Weights of a small mixture-of-experts language model, trained from scratch on English Wikipedia: a shared expert of 192 neurons.
Below are experts of layer 3 (counted from 0) of a mixture-of-experts language model. Rows are named router (the router's row for the expert), up (a neuron's input weights, with its number) and show model dimensions 32-63. Each number is 500 + 50 x the weight over its row's rms, rounded and kept within 0 to 999. Numbers have three digits each.
Before each expert's rows: "comes after" lists some tokens at least twice as common just before its tokens as in all text. This comes from a sample of Wikipedia text that the model never trained on. Tokens count by the router's weight.

# expert 36
comes after: "\n", "1", "′", "°", ")", " ft "
router:565655522427515554588484494511481406483530543524479481449531436466436424529549514509490509483503
up0:542425441518482517521557454400612436503547463498525475539434555502514533507475531494445521493525
up1:474481570519578497528496513577533451489553549458572480509461485452528504449468517576527521447446
up2:515522508453493467613560425458654509438554480407495463575534434410510480478484409459537472444500
up3:589522553471421505495550449557532517503519556502395491490519419471446481466519540501477380476540
up4:488455503434423552452530556497562554557457477451489492500511493546503409508536477430423542435531
up5:459599544529456519552494426547459513484475561543475533536556551556476557564476516497401483467426
up6:523548533460483517509510511437589489485500355453503506469435480550469456508545491414588552508509
up7:499519307515453548525511562604499491502571590464546528470485443537426472476512620544551496476515
up8:505554398499521502529402512416500497578463541525552408465600462468430469477418621476396513469417
up9:532560435475494486551488432503468523446493491440506516457458433518421461510529544499631486497551
up10:600463469528516427519545471519428457465578423558495506468541539515483400557524539444461464450642
up11:558505458489529532480503547460463467523512465522560489493559548461482475592446481594485472537515
up12:530537453507532535616459556608615501482486535513504499481565529497540510551539470465460542432478
up13:492452443546557531509482457504445448485543450530513559456491490505415498399472471489528468466484
up14:540536442516600479452476488487503340520458528533508476572447488505522471471587527582464455529495
up15:478511469530477526499538472497547459461618339627504501548526558481459500480559474510439430530498
up16:493517465489499516524493459496543488489440493444392614437504554540500440535496518514520513483510
up17:607504533451544540531395497532511434540376490410474496431512439487506422609490516503483410365461
up18:481583457518403570489455490439554424417533469513471475491441400435446549526490483488500484535440
up19:455517457493470570506538554501468444501526470432441488512584511559558511537425600498488514457437
up20:534510530480432495397466484523485475497513535526488477512542416572533504477558445507470487531456
up21:544506483474527491529477455430500427474504437519487448490515691411480451462489584518529583461539
up22:461436477538502499568568474520506446471555424478426519589491472557432506438450478428434493528538
up23:475503532396487547504440423441476489525563568554479491514400581557484514459489532456487508502504
up24:509552510498479491519522484529426548451524405452467498545554457551526467523566492526515475551434
up25:547471452520510521515561516552436514493481644459496476551427520499598441488494525543521581402535
up26:563570443473534548549563418467485448534447508487560545564493499458569437510453555483476512519444
up27:472521581478467495608506503452460474524538516529434426508594486544417433514540572558501581555508
up28:447566506486465470518457437572468531553523528545514538452514559490448448489465556482495569483495
up29:422516482474454580468418511482489464510637499520458577608466395549466468548486456508478544414584
up30:524447571418529576504497514500542464409453528480536471470502476446511412414513440493441502498485
up31:551542496487484538479544542464490481522530370428474338507557464461516450511466443406451382410494
up32:456599435454498477470456482512493503481436529552586447565508495583441560518512511478440534487527
up33:570452509485461426506517497470503505463641542506508494489605500435554518550497450523423536544542
up34:534537429423640577507464540520488455492537565603442407530495487508516479419424446565550499590468
up35:524554516512464632479514633466550553476542556516508502447522491420473439461531513530597452437522
up36:490597472505523412472442485570547474517568609497554469508425395567511485527558588432403569559484
up37:422583501500525487503548456476472457577476577582467524608475549446500551616490487484480541454522
up38:589521461475500577548475490543449533500440487523459489469401501526508472504551625542494455392499
up39:550495550511526529561540578457484415501417473529381529446498412478500517658527595449485499417526
up40:491511476514526538510529549501451483515551411451414480404557488498516360496506419424496530427515
up41:599520520411508475512491501484476411447482525494575495420585383443506505486505496509620401516530
up42:505503533467495592558492532536502378446475556539564585484476524504523435437560440479481498584518
up43:628608526489459510517561487504527487298512559409490504579459521409449473579507492476487573529558
up44:548561537544479549532427512513495569522525475497490534474484436518458509548541494351544479504458
up45:496498525519559522515460450423490486446454545546497493403470486585438467481519550530446592487519
up46:487495456456432453432498466466529451478449438497496497460506449503458486562389526486493507558482
up47:463547490432472548516547487521500505379569467526524398514409607479532390499516448519461520496468
up48:432562581534472510506556403512546474506505512496475459526405435495505511482579524542548536416566
up49:489501431505537533507494496484581524497514562546465579499566511333436444532480470520485463486440
up50:584471495560502515507369502476494403545515467525489565467511488489509639556583523470458433402570
up51:521575506509474371472540511535484514503552512511511493497508571475541414568415526479508467491528
up52:522614467500568510499451485486367538477501562513510528539498428500454512485619492603520475526459
up53:508546524525503570506493507532471385384493539544541555475510406515441483432570543416519503461561
up54:499526430530581601566454473485469474471483625464525467404475629479514446538509542485461468398457
up55:465512457502483609521475453490458618532437560497473520518477482555462486490525515515547505521549
up56:553485545498514472483542579480437490486403491418549590499467502494567481603511466474606493503537
up57:456564495528453470584389453588592504546595617526504521501526589503486487445557527533478475459560
up58:493567492466561481474567455543472464468429496522464556508510479641515490514479531530377489492488
up59:410454535464495486505459536507493472454555410497512527443498497481434341595491480517480445441469
up60:539571550454489472418488507451396514638456562476372444518500641497514499552523519475483523532487
up61:536484481526585578476428504441511500476495362530497607485459420489481546562551516482445564531508
up62:489571482531445433535541506504486506458469505484437650538609498382500511395494495582410526542491
up63:560598577499475475502465502435536598524514450540490462557492510414435485455460424487532530435458
up64:427489528536486409558513474522487550523452524548467590535580570514549511475539460534555486449468
up65:510557523482455516516557482475527495498469475543524457486493525502464411549498578447550499464465
up66:548507435505495585543516510472491472529513542494476550598525558481493447556522434515528454560486
up67:430549596440473461534555466443544511513540567549504515468535494496525468541499454545482508482437
up68:484595520518425542463481507431590471464482551560498527532556491481505537442553472467517496511534
up69:545539524576529543452549511531591433550454662444479562534565463560504431586466570542570479505513
up70:522508477497451488503478492529541479517466590551460537501511487478395480431530409539512482566419
up71:543450570526525536588425468567394459568562504507565506449449491416476581504538600445479520482566
up72:518549535466535477473418471507576603545411420437612544473427406459461432592408572476501477412586
up73:548463515450513531516419473402428558493538473505450466454471509543541423518503651430419519524522
up74:496605458511527522446471510501503568545539500519523541516492499543419514495531567484546517508510
up75:550530422504505441433501477500509450509493437554522451500492488483477575536455459536423408470472
up76:545461499501527555512503413481468531448486589550343510524465456511501543463481442496484503530391
up77:433629423478385563499423538438464510464535551574543444486478530486557593508489471540509460428407
up78:542530492530437517459401526471507426435578512470516505526560565564463471450529543457417546472394
up79:494618496516416526645518662556498466473530538473497548507549485457519499579471475601428553480499
up80:404539508527454456462487459485534473506450564397478487510602524463500440491590492456483445421482
up81:495485513511444485567495435557476606577514545501530506500410502572483523534411384538520521536546
up82:504473529474470570442517404507612516543504543638466472549525523456612503494528494501471540531515
up83:460428418476490554492469573566402489467473499580547431556444496443526556508479590456567516546529
up84:598527439513578502494474637464461516477503554567486493490520490437531619472445563471463570461514
up85:630488404555523484479382426479561457450493448469539434476447450502525523484520493552503460458577
up86:384495467565486563520510468523542483514507484381446455507550605454524518602530514510514485587527
up87:551559527520485455644537572482424425543509469523469499407517534517437476487434482503493502507405
up88:547478510465536489424501566575569542555440552535506487487461479461462524453494508570559496371499
up89:510438512430470559453537488561463415470486423501462584408542461374361585575483448542371496466425
up90:515506486495438534510549516482620511401527434575512497522554560574596512524432503473540532404566
up91:534443534562534480581491550552504578514584491476532458519504501488516512551483523447485487477595
up92:518479468474457516532474528474489519401494506498500498470480461453523544434491477515546523589521
up93:486512501501500481514522485426478548507551483486502588485564595511472442508539474520559567548620
up94:532579572547551507443464531442518533555510537587503476558491472531503542510577500610530564450459
up95:592573546503410537505511553475451514504423600535506553501456462501421530518498597420578490456468
up96:505515537412449489550469545516558514568454434501494351577468508460442487491528462504515435428508
up97:438587518363534451497493484510406461468456378475471506464491407505554557537400577422540482514494
up98:481477536487421540526518527501489460445489526509537549556489587546445470531478456475494571555503
up99:646502476468566570522502527517585471397545565547535513574538537467501495466536455489473531534464
up100:510506464550520553484452419475506536587523487543575514543434518472488480492649582552519508548616
up101:582490440502612473545482476531453541484474551477458557410453493488459422507510459608500477506527
up102:497534562409537508507474550490431556484587404489507456578434510401587608546502460488490478433475
up103:558389480537409597448529538539494527541479448550499558500543582466453498533528574536499576504448
up104:501547402484473492447545466502578464476523467596526468513504502562465480543499572624477548465532
up105:559556472510462437536521495479521506505528422550527463502454440483436402445580519548442589533562
up106:505505588517512523455535447590423467448550608482520553559630409483502478386382488496392533476469
up107:693523494546495553582542469513466486520472527525477560460570453419524459508489527417468476629501
up108:422469499462537522498466472442477492474554481518429442526424474563412429498418513493486532587475
up109:533435543508572465556562518472471387436527564538526525526450551411541513447535439536551415417480
up110:480574501490447508425491514504556446440461415645485512535524421453517422545484639559486493509426
up111:482504399518522491466475473495491481597487503525408505508486410522558520428506555464399464492505
up112:485525478580487514583508519514510527548514507509370410543478514475537477540588402498552531484546
up113:592459542515502429619440418465493519435538518551535505487590486517490532563496512452471517591493
up114:515560457496630587516463504465538504614487472606481550485435457491511590577549499453451476562505
up115:432547594439485509497486499478615521491395432510515544527460480445443503442498450465545451430474
up116:405589467520550545494541623508560527513370569545401458410556483403464501485494500565497474492526
up117:508546506494536518575562449516517446437361497541522486507515589534543575491585465540535455365513
up118:489465462428506541509474416446453439402479514438506544552483543350498551485494522550514533518433
up119:536553515601539428489482473498486467444495577512536477485469490535465461470489497445542413430529
up120:512434545504465458541567511593495469461487474442551522424468523448512538489462479508505603555459
up121:489569523511559537440458423462509440422548525438593546481479500438490512451524392555475471453466

# expert 10
comes after: "\n\n", "==", ")", "===", ".", " =="
router:516692506408530558575450469458483449578529529562471550502500495457562474517457528481511496472606
up0:496493474510491439603490533502475449539547552492502513458503532571465435512492539505466505504547
up1:562481527551489584520510445437466443540494473539511571542435388467500494534543510444526545430449
up2:491543472507451593450470432523469458481487508530394439443425506509501500454467480506438521541444
up3:461531615527509532542482530488527512581460444395553460555514613523458538509491469548537559478558
up4:547527460419558554500509525472563499525476595513510445488467515432527450571501590381530491505595
up5:466478468472460464586487518530541555527435618454483482565494422460486429493427489545408515491505
up6:522439521447509505427467536594487485593457440561532561506542520538473500494597465491478570598531
up7:538510513457464469562437503503488525489437492470464524591505594448443514465483513492527593516553
up8:488510442489336506524464435406566466544425462520503596484568457471488488491555606401460488463480
up9:480467601549433464522599553462403566502577501606514473510468400513516546480456435598471529450443
up10:603526459454545518420467430591495562520447575489502494503458566540585502514388568441527600496526
up11:495573505514523566516492540493503406467459501462443549479520357422535521456575513500524381484468
up12:477539414439542517545543440453548608540402478578478415542489513518527492373489517511549438595526
up13:511587383447563560547484573575487404501500524499443564498506473462481451487484521420500505530482
up14:474514410520449500512508495509441494395493517526553555468505523448504452514488546444533439518412
up15:554527609507582492476457526532490542479404452456541484466565527550421379452344466530532526549509
up16:461600493402492529474486507523566501507481458533467541469559472494550564576615526478396418511558
up17:551576439511473496405515548538506440473544558481507581514477480505520513510472520505603546561511
up18:555589524495530466658505490502441440482476495474552559541484509387450457455537463405510534436541
up19:576555488460475514576495529455591479426477659444457500435587431341484542473558470551479518499506
up20:467458466531528568509512476500495499479454439467392518502392515483483493485585499445550516485424
up21:603557512397520479475515462453467513489497463519562553519569511536588525518560520496449559462497
up22:545532464521581505527471493551562631412477543496512443487419490395506484419507532523524443521558
up23:586545517566462440384498504499490589546555572443509596517528504552562528479508442525417515476482
up24:501541420546496551468520490526446358484455526515444465509408474503582486542536541556483485527542
up25:589484303539503517566556508445424525526508534507502552437544459492492477432463559616552594517533
up26:459547466491483526683506458413466439428523590464443526490560403478539603496491396490472520464452
up27:378535595518544517531497519517540493523547496505548531502456537476549515524519539490486563484543
up28:518519522516446516558552494442494507496437507473467593432620507422479534456631585547412511543562
up29:591498442536460567649516536558453504503569521476600419473533494525449484509496449540533510490550
up30:502506502541610564459486502446491523575489473587455528468464448529371477449428474420499525460546
up31:572492442577580608507510500486536491539516521427518553560494492605496525497544534470497510440558
up32:538616554534509466503537493479481438407455641439516447500542512561637471520479514479586566496579
up33:575464489498499433523488429429566499538534566458524518396452484625611455496545530632515515620529
up34:489636562521590462485531455544515498546494465431499551598464513478550586472518518417503524540428
up35:574509532554465490471567429531501530503543453519527492465386482441529514459534419519519495493490
up36:483559463442471505482446575530520483528609544438480563514545461576581515490640581469417453518458
up37:431514569494448499483540530605525493544509476439487548584546530552502508514355511463527485437491
up38:502524466372514541452542554628526485469516531465479439439395519509544519553447579452516497536430
up39:608517504524449524618500486541408501473520517548546474436607637489449488543475579431431488594562
up40:422575551597478518490503446411431415452424508600499484438487506440548441477419427565413487454619
up41:502490535538452562465549405475490515525430519565477501438466421506633471516495538509535494454504
up42:574517529455463582476489481520569539443540550469426569595558473466481458455521514454494517480531
up43:563470478507486490617471505505479549491366519464467523457389513512412517475522498526478480441455
up44:370510483554568564515533558500481440499464517488488501636503567419543520510445545513436535378427
up45:513510493441524490428503479486554526503561542520452582488560472446546557477545397541524551546520
up46:542580462527552464410492420631549472542480401528517442494455507529488403456515437454477527463458
up47:614503568516548518466467521457541507511548493446529418564539512467424593368520473538582470414488
up48:448557463514437551558515508543530491509479435477489501468536421503541497464406547434538541565533
up49:514477413545442453440436487477534452607488484503497481401517423498560441564504517534462624579493
up50:540454476461474348627473468503462518501468511481457458524563510540557493550337499460590567456507
up51:567553473412441529522475452584514477523543504470500584542454541507427530481428481552539497409509
up52:499544548540573426510489458484446513482477486524512485546490496478549456538587509497553537524556
up53:577489489402464596503463470425475500477478531485467497525407464519403484471515433487457481358515
up54:509538541486508574545635450468539518541450506526475560517448437414425460483444393534520497510505
up55:532545449462410589502620528496535452474526550471550558528546458500552448418498484496482524496500
up56:413614516552438505428548400530475595491458532550521484482530479556546479581461401526423544506536
up57:502582547401472473466565576543502547474405626583505485479561513503560508337518502486493534486499
up58:445522465505517580586543458537534581526569567509529419467513539453540441499436523499500561490498
up59:457419466561553505560561454501512523402485425462505433509523379419597445549566454449552524511604
up60:466564480490408551472429494590400510455506467471461540522488555571591445571426446624484538469501
up61:471509547450564433520543477564538568524502489413468589439458422527511458501413521510479438537545
up62:479391498507446576521484438397504534567572448496521555490448517380518521502456409573528438616589
up63:489544548469463548549469442574520546537483534542514477547360419466398456494537453511470435541511
up64:544466480303552538539563522434515480444389508521430447544475543513513479448559506497538466522450
up65:479509485461497434539506430501524547459519556488526497526551455425559480556497494575491504538429
up66:581461436462474540510503458518455494521539551479487549500546500386537581538436496439517453426601
up67:595508520583452569488491556505527646563479457538572468532473547539465563513492610478449505510467
up68:526528523472469501451510454471491515488381502491555481501435518460486428479432471462460564534407
up69:528514570435459532428480482491444495561490472510559461449554523436452464562459547507451563457478
up70:501494469489555490514539471389523471412442516450508533476581447560522470557456537561455524527508
up71:461346521421560549494535572444565541521502469593497622471407486507571469479455501636526495570492
up72:581434458467493492499469520460642576467581487565524490496510542476584455474674499512352461429425
up73:417512503459504407458489526440418466528506516432527502517529389506582460504490612504470504493492
up74:552549463436494575377516520577481555522514504521534570446547581503527391479515446492384423451579
up75:501533580504549615469560524593533415425433545619426594461478592422526440442551406477533518509501
up76:534482512464522426553475490400514515541474510523527547670546540527508506498418467590580460573505
up77:613556473482491568493499498499511426434445464548503608569551495539471419455589609507503453449537
up78:556630527589530504486612488458473455484502394505516365525513582357458476415513513553461423445514
up79:437476511415466522527511400485498524524409483503478526581588429479548434486445557511489518508481
up80:543542533465569484480532521529542487462482531602548518517566516530493523508513527529591494485581
up81:510474512427442527542414543523492463461449532530538586476567528531456514555486400570549531480509
up82:497503525497434511498571513438531499526571539592434497529436526460505451435464464513434492526441
up83:495496566361502538477517496566554513585531399521409522462474558505468488557466547469513479536470
up84:552549578524530580538586530535411484423416465602501510553472445531556483520467551477494436488495
up85:483442466500548496425449503486461567527436493555520481494507539510532396551504553548553572479497
up86:508532579483521416540494455501520478459536452588438550445525468493578506498496498369498501460464
up87:402595449561488466552538464485505427526574488487502422549507571387543425462673416477481483455573
up88:487489539437433469548510421417553525499435530453445498486463500527559526483514489547540564576538
up89:498592595436461564485411515453586567508536527515435525542555523455506515595495488463485558447551
up90:538573444478505517502522477514451454601459486539375494534535465470475533419473535597550536443498
up91:591505499583642496543492440438414485519445573529558580427486448486523516529544493513507473473521
up92:513453520522521477552566449503492433526536559517511499508529435433406453674519515517438526448468
up93:509478480455485575535446490639493522523551494607472471516510438428637489484469514551489496518543
up94:454464519465554467505555563446375496551584453425508467533474505512555485499494412532462557483513
up95:535575536431401552491530510473454480463493584473475500561460471558472481500455436495599456476441
up96:494570456494548502501456486566417462511566495528504478548391567494472557491465497508504532378543
up97:528494462497584557533576489493594508464401571537565480533539512615510340504536502429487421571485
up98:539539477454482609509483499488489419523494530619530481510420428663508539449526535405513462560530
up99:502524486518365532547451448454498504453476467499557451526520361516618438494529588433432474565499
up100:549533494448463464363555443514472427499459516435501534531539423497422538539489536515519461464476
up101:508580492500505583562492488530473432467504557569527549473499511598504561452490546528583623527597
up102:474516471450460545475504475487479524498491523457531596449507528486508489550458499565508489462495
up103:485493441445450509523438650503513581643525462466565488474474533438468579483490570557464441570529
up104:526418497524590553451518526475472496501500477627451446385487518484497511503504483468588503501518
up105:453504492413538445476496506439464422639525507446524537495454503474467563444412521448529481445547
up106:519603541465479428476549448477570514498388517605585550500548539485557551469566550523423395531535
up107:494561480526508449560494501486506455508509468476550538522388504555568427457471473555519466442545
up108:428563425477490607527502448513516531575457484521553491542460525448563446457478537470432584442519
up109:377562442453497463499490455459564543440559537541491469574596404450481451490583409429517494456495
up110:495499521464414479486539505491518537462576531526490581510559483448452496483549509519465441531548
up111:453564531440494462514515475454546487559458537466452423635452603526443554500467557553503471580493
up112:543512466512483500534476546467420499532423603579509575498486482513463527471484545520549504512494
up113:500566522477522486456536455482481442492482494528530412437565590523547448466391527536399462484535
up114:416541564482514571486540465512491604538486584546591573483462572480483554540453393469517520454501
up115:561414447378550495475489493463476495425514438493496486524537394514504498470470536490473586566543
up116:548495545366480547531465540552407486619455518523477552554528574487508511530524486514472527463553
up117:527589512461470550523391547459511497566505532452481525543543496512504491471472421442549482540521
up118:613543494431457483460542483463547527467544430499496428494459458496527542554493428468538560496557
up119:536522464473470475422564466489490542548528467576397483551563598537511498466523487527451522463510
up120:504517584427501416431576385554526475376379555538486565536469527497522467476540484466421480575442
up121:494642512502499642522552429564450513514527475517493447470437492520493439453454549530440506493453

# expert 23
comes after: ".", "==", "===", " ==", " ===", " ="
router:439587527471467509552464527472507394519514485582467562533466510542603532572483490482485537458541
up0:459508447483500538556541504495577436474502515557490488539488638470461436437561481492475454449435
up1:491493436443490495459433437471374432520453532526638527451569476461490509565528478513502605506515
up2:497491489499453446424527439551516528549534524396481623463546562430526552528472588496542484380501
up3:568525488461451436513558461511508602401547521548439538540478512397535539489439479557472499429544
up4:464526490517462483550385488530568510604438483546501488483503529367402673482461465465499472436500
up5:473525575535422480414422465493450517434577540407565501509506536510516492477496431476543493589549
up6:506520498574533538479501479589452461412503563535454536455506523490522507466522467458530602602416
up7:572462463532518546561502470514514538517487543530582542467564450486506475594473526464520572497533
up8:460468606533549490474485523577549485482413489618546473441415498468489496452510467490493500420505
up9:523463496485580542517532493590490558489492552488541547589496451490468570424543469497501522428569
up10:496453498546485485552451606513496490484520507462511554584469527562431500546525443524501450502451
up11:534513532491491587514502492492550466466454548531526466405487648543487526450538516465530452469537
up12:534422597451509493491459530462578535451419460440504470470560524487493460400448516536562537548621
up13:568540517511487588399420511546431558539422483689460473488501477540521481506574445491501506517451
up14:489519481629457505490468522450498327461468469464420427510406503556505552455550413460503528556479
up15:458536464472484542515547541494566425491507469565463525472466494485627400392498544493468504532456
up16:550519439497534469483573405513508527537495484518509484573509526506479468485449560452442467539532
up17:549444558529521477513542485551520561511478500444449485535457492543448511514529546418382477541512
up18:451506469486487553453547462645416432500546478437502582489540538515579408425548447521462534450460
up19:488488471464469501479498503468429376620517562527537493516568453451526512532514500463492502545517
up20:502470455582548334489478512508518495440464521488552484431454507371496525542432477447543453463550
up21:412518509517458416487466542607535457470546502566457456454467511474435567507399429504530511436549
up22:433591571444517537480490387497470439385530500540472542485500490510488498464477638584516445434450
up23:481498542446427547499511534382526471488548528477435535519559561511508530552605514639575547561521
up24:546439481519490440522491451483459509523590537418501450549529575460486514407413488526474495418465
up25:406521496391522452539526477509498477454461590468389559511491458464515407488446512484580430488494
up26:565510551497460529552432429446563491480479505509427519498514497483469477520587500430484506527526
up27:506581519501504559532453443457444507465507508569519493485380441489409508569427482502527593441631
up28:482528535497503504529497485441491548518463549594554546529516522493528580469444480505543520593467
up29:471410523486545472506522482514487481491504534479424538501500547558570535452527504493511423465551
up30:510447531534503395476540562514463454580521485508426499468518488407432488492518522526464465552481
up31:529509538447488483504463445513497501439541460560387469568490547490578493503514450497588467497448
up32:477552530533525498455494482512516457546510474533500559485509452424560517476575350548578565572477
up33:513409384552471425510506534447478465530509493566492499503509530467572592519498480524443486489426
up34:388445536479433485543443486496518482486520468483514566453524471478489443511495463473457499526390
up35:519458510488556484539504508479484467505525487419423594482584542585519587547541466455521525487549
up36:497491436485436467526557552572524443505593535525557539560466513567483440481491491427525534484511
up37:541467607553598498542533469517499537437487498514511535471601503530511457461465608530509491552519
up38:527553480504476525600537499500424567498450492504462546503407466513485529528521399545476539513511
up39:495534524388463529532526542555512427527556433629505598444530494423621493547527470440515523541526
up40:440487483472509512607481481469466511458526651546595496566504557486484537461484427485547393514408
up41:526497516517544371427484476482372514527441475533517485525511443465420466543483595533530516399494
up42:475530563443558502365498470462626552530433515558532626550509499502429488456520522436496485527519
up43:496544504496411563550521558572536571401458511484456459494446486472449485552483517447530521468449
up44:473452503523665454567522579546503453483498421470547481518485498447458472504461488591507585505491
up45:420468517425513460463510570570505470497494512552528518456418473448512616526503508544458508552445
up46:504472617443526484526528543386436373519452567617440493558452482534474421492467491441487516395468
up47:547480476509509441522508508557466520565439476532585529449472481456489453595395567455548512437516
up48:494538542568520550556508467466577532507526547415482485411463557499469566539588644570516539590478
up49:471585473433502518567424543476592554485476468567457537457497531500631444459511621383450520510460
up50:475546563468463420559476560506457500506527488521338471505533475518485589538425417553459487547508
up51:516418537424575529415547477547578429431448493452498583554381506456531489517538454463507500404527
up52:402654465500496501453494508520538434520545533517511514510658478509534544490515461459484460466548
up53:475517487548484429550599470520483482477607470508467505480436572469491519451609659511522579532487
up54:495520506507425575607523501479435562493465508556522443500655508470430527489495527445549581522462
up55:553369505427455578593534550475554491464496517541576493470470468473541508441503467462427507396489
up56:483498408538524450606408509488519378525537469366551426562445513439517503438495489582543507487473
up57:444497485479543472525524474505509541503519415419515513569451479516576476577522508479470438434512
up58:528501488440508612502506494428441496506489447493492505526433462478464538440453440474474517397489
up59:520555478455455442494508469494582442505509521546499541550525513442567527505557453478453564464487
up60:552461523434408555456398556484556636561391549521586513540464396520461512492477689506516463511427
up61:426546477556454526541597573515492535479534526474557507520381409386420460546452510602490508436524
up62:469487525509503492477527521438624419560417503538401510477478530469530517557525506520511448481540
up63:446476463534523494516545515446501466586537510521595487564495438488543534514524428408534491436516
up64:419481549493474465476484557515480552537492470505537534466446483578467539502473434552351507486493
up65:474512576502542546504608500494484519552481468463535489585478681502481428512512616476509513477470
up66:527555491490540558463484475544580620516554484442525529532507540492590371494610583550508470575542
up67:564524546524428537411481464391464488510605492442552481579556367424466534545465477513468450567478
up68:443558593521513404498529505565533447470450607470518591391535571509532535442531502552473491491499
up69:563431494474501555505438435429533436516480477508493547500441471515504455487523481495435531522578
up70:469601446493491433550465465562549369537535538451463475527461528598468473533454432605483474539470
up71:432541399474491513477416485423473400457518483542481549497540526524610467484618490492480510460513
up72:526568486342366491525492518497509407474530424512488528484494411495453433445491558568439484501537
up73:489568516507484471530525404533495520474496554549515537415472494450442581404534438443465458505521
up74:476534500487509516510483467485530425427468602485498439513487527364523491512497498477500580481485
up75:548492464518460533509508527594481490500523446483523627475523491571524370343509470515501498475470
up76:546562479556546586527561564473450574510532545478512508540504475476566631526515504440466486466540
up77:458541565517440530490481477473428507510503504625625450500457398564542460585504524451479394481516
up78:457464580438493522524463475515502374458453517490525466459495483475536536406514458532465518469432
up79:591470443465498541611489479490482530470499580598468523551434539498582512459493536512471524500501
up80:513530529410441500442553523466541417523503453587561492540334511549551527530491418562459476527501
up81:513636477525478483521544523450416420479526559499510557539461575479383546471499422494516531614459
up82:526407527567527528524511513496528545545495519581603401447501501514678520508440530588581430522476
up83:528565475567524512524497521490507549509516501474515535496575470533593459471592500460453549442539
up84:499546487473546526444630437425592533429374638528425520501563517565509474536504399466537478348495
up85:457468488499513540457477467498577407505533455498482507601493526523499438495482509471514475507520
up86:527555488498483578517517512537519485473474553427531503332519498508465475497548425542535532539521
up87:504517566435533437504532503513405542493491514477505458506509425446527592448561557453530558507546
up88:450534518421604515558480527578436489483572497514462495532474500539507605526538519431489496538445
up89:451601482499558431540581486557573425542498566549498532489533511552538551553459430514538477480412
up90:537488492431542462506491575541473458584480493480511394504438499566501485536581515464465547457517
up91:409459581470411511577495478455429444529417508490507523373537508439508483548495583514511470388462
up92:500502549598434474442460497477489504633484519531495536591433548507419513455549513493396501488492
up93:506511546613379607524538531557524429544547566528486501405511450492465528453515528485488453479513
up94:436547446511510526519459527475492513508504526525498406475488573541512526484489475598448478492545
up95:515479581432523568483429523467514492586462490424475526429494417513521501602484519496505494506485
up96:496518415468533451500504558487453571520448501518490526523452456553537495494538504484520448554492
up97:471486475501539584479435509561527527517487544563546557523540430498434579411489549482532554498403
up98:465555558461518444577487553513545489510484470557549512506424529502509496527485505438476514500399
up99:524563432473473608396498517481493493518501475463535457476543463510584447572505418475513581577438
up100:450504537472470495474495489493617501487510505456519454474535502477477491501549544502542476443533
up101:555492598503522502446561485480474437537482505530517517514580531433503487444506439453609569591540
up102:548586471447466434538467512517501518470449536570481474541472459508509537511362519594400510444487
up103:468544474570496490526529502488564433516543551538535550451506468447529548456513476494436520511425
up104:589506488437481424529506432445517498433512478441474526484459518475471415504482500453509540500499
up105:540395462472414475494574484415648536475477463593434533460498552450467520476434516446462544402620
up106:531429488520578539475427542478513563472465463590572531467524555518456504525531518565528510498506
up107:571490373492481456492490498499466517596550528590494504453538550521507500446426533539517537413502
up108:464396450508664459548473473522548395437577487437579586541506534512593504500463520416514477472499
up109:570526542533588549601559529498411529523465525552470500462479496456447473455407506556466441491413
up110:488550543461518474511543495534578456572552585560460432458494485483452468405519386473515450403441
up111:468457584612562491490416387517481511536568569554534461558433503521550487472476411577434433446437
up112:415483536451374515472499472614544415523542439383473558489585464489499581548568524463467488438459
up113:599579502458529494500441509583428441474488466543506583567567564502451595529571379366486581525516
up114:429457412495519496485566511495511458456505547551319538514466480539523488587473506436457457409524
up115:420461633590483477538491558510592465568498461409633494478598534464473477456508433427467446480476
up116:496531533553585452497488533516483502586375500570470503406485462522527537506507494435542508547487
up117:450477489406466515560479462468545473600534416411451486410554499449464433504526511527545473446502
up118:468552545456406448471546451586526450599495598483444547552483428548458563537460493549479479576550
up119:467506507516499471530528503482524579451470570445506526555550529541533477557468410508467507499477
up120:476460534488553454543506343531504520505578442542532520459429605472496456477494446526597498432453
up121:427437615550495400492447483474524482477468612455519591509442479366464477465545519473453523466393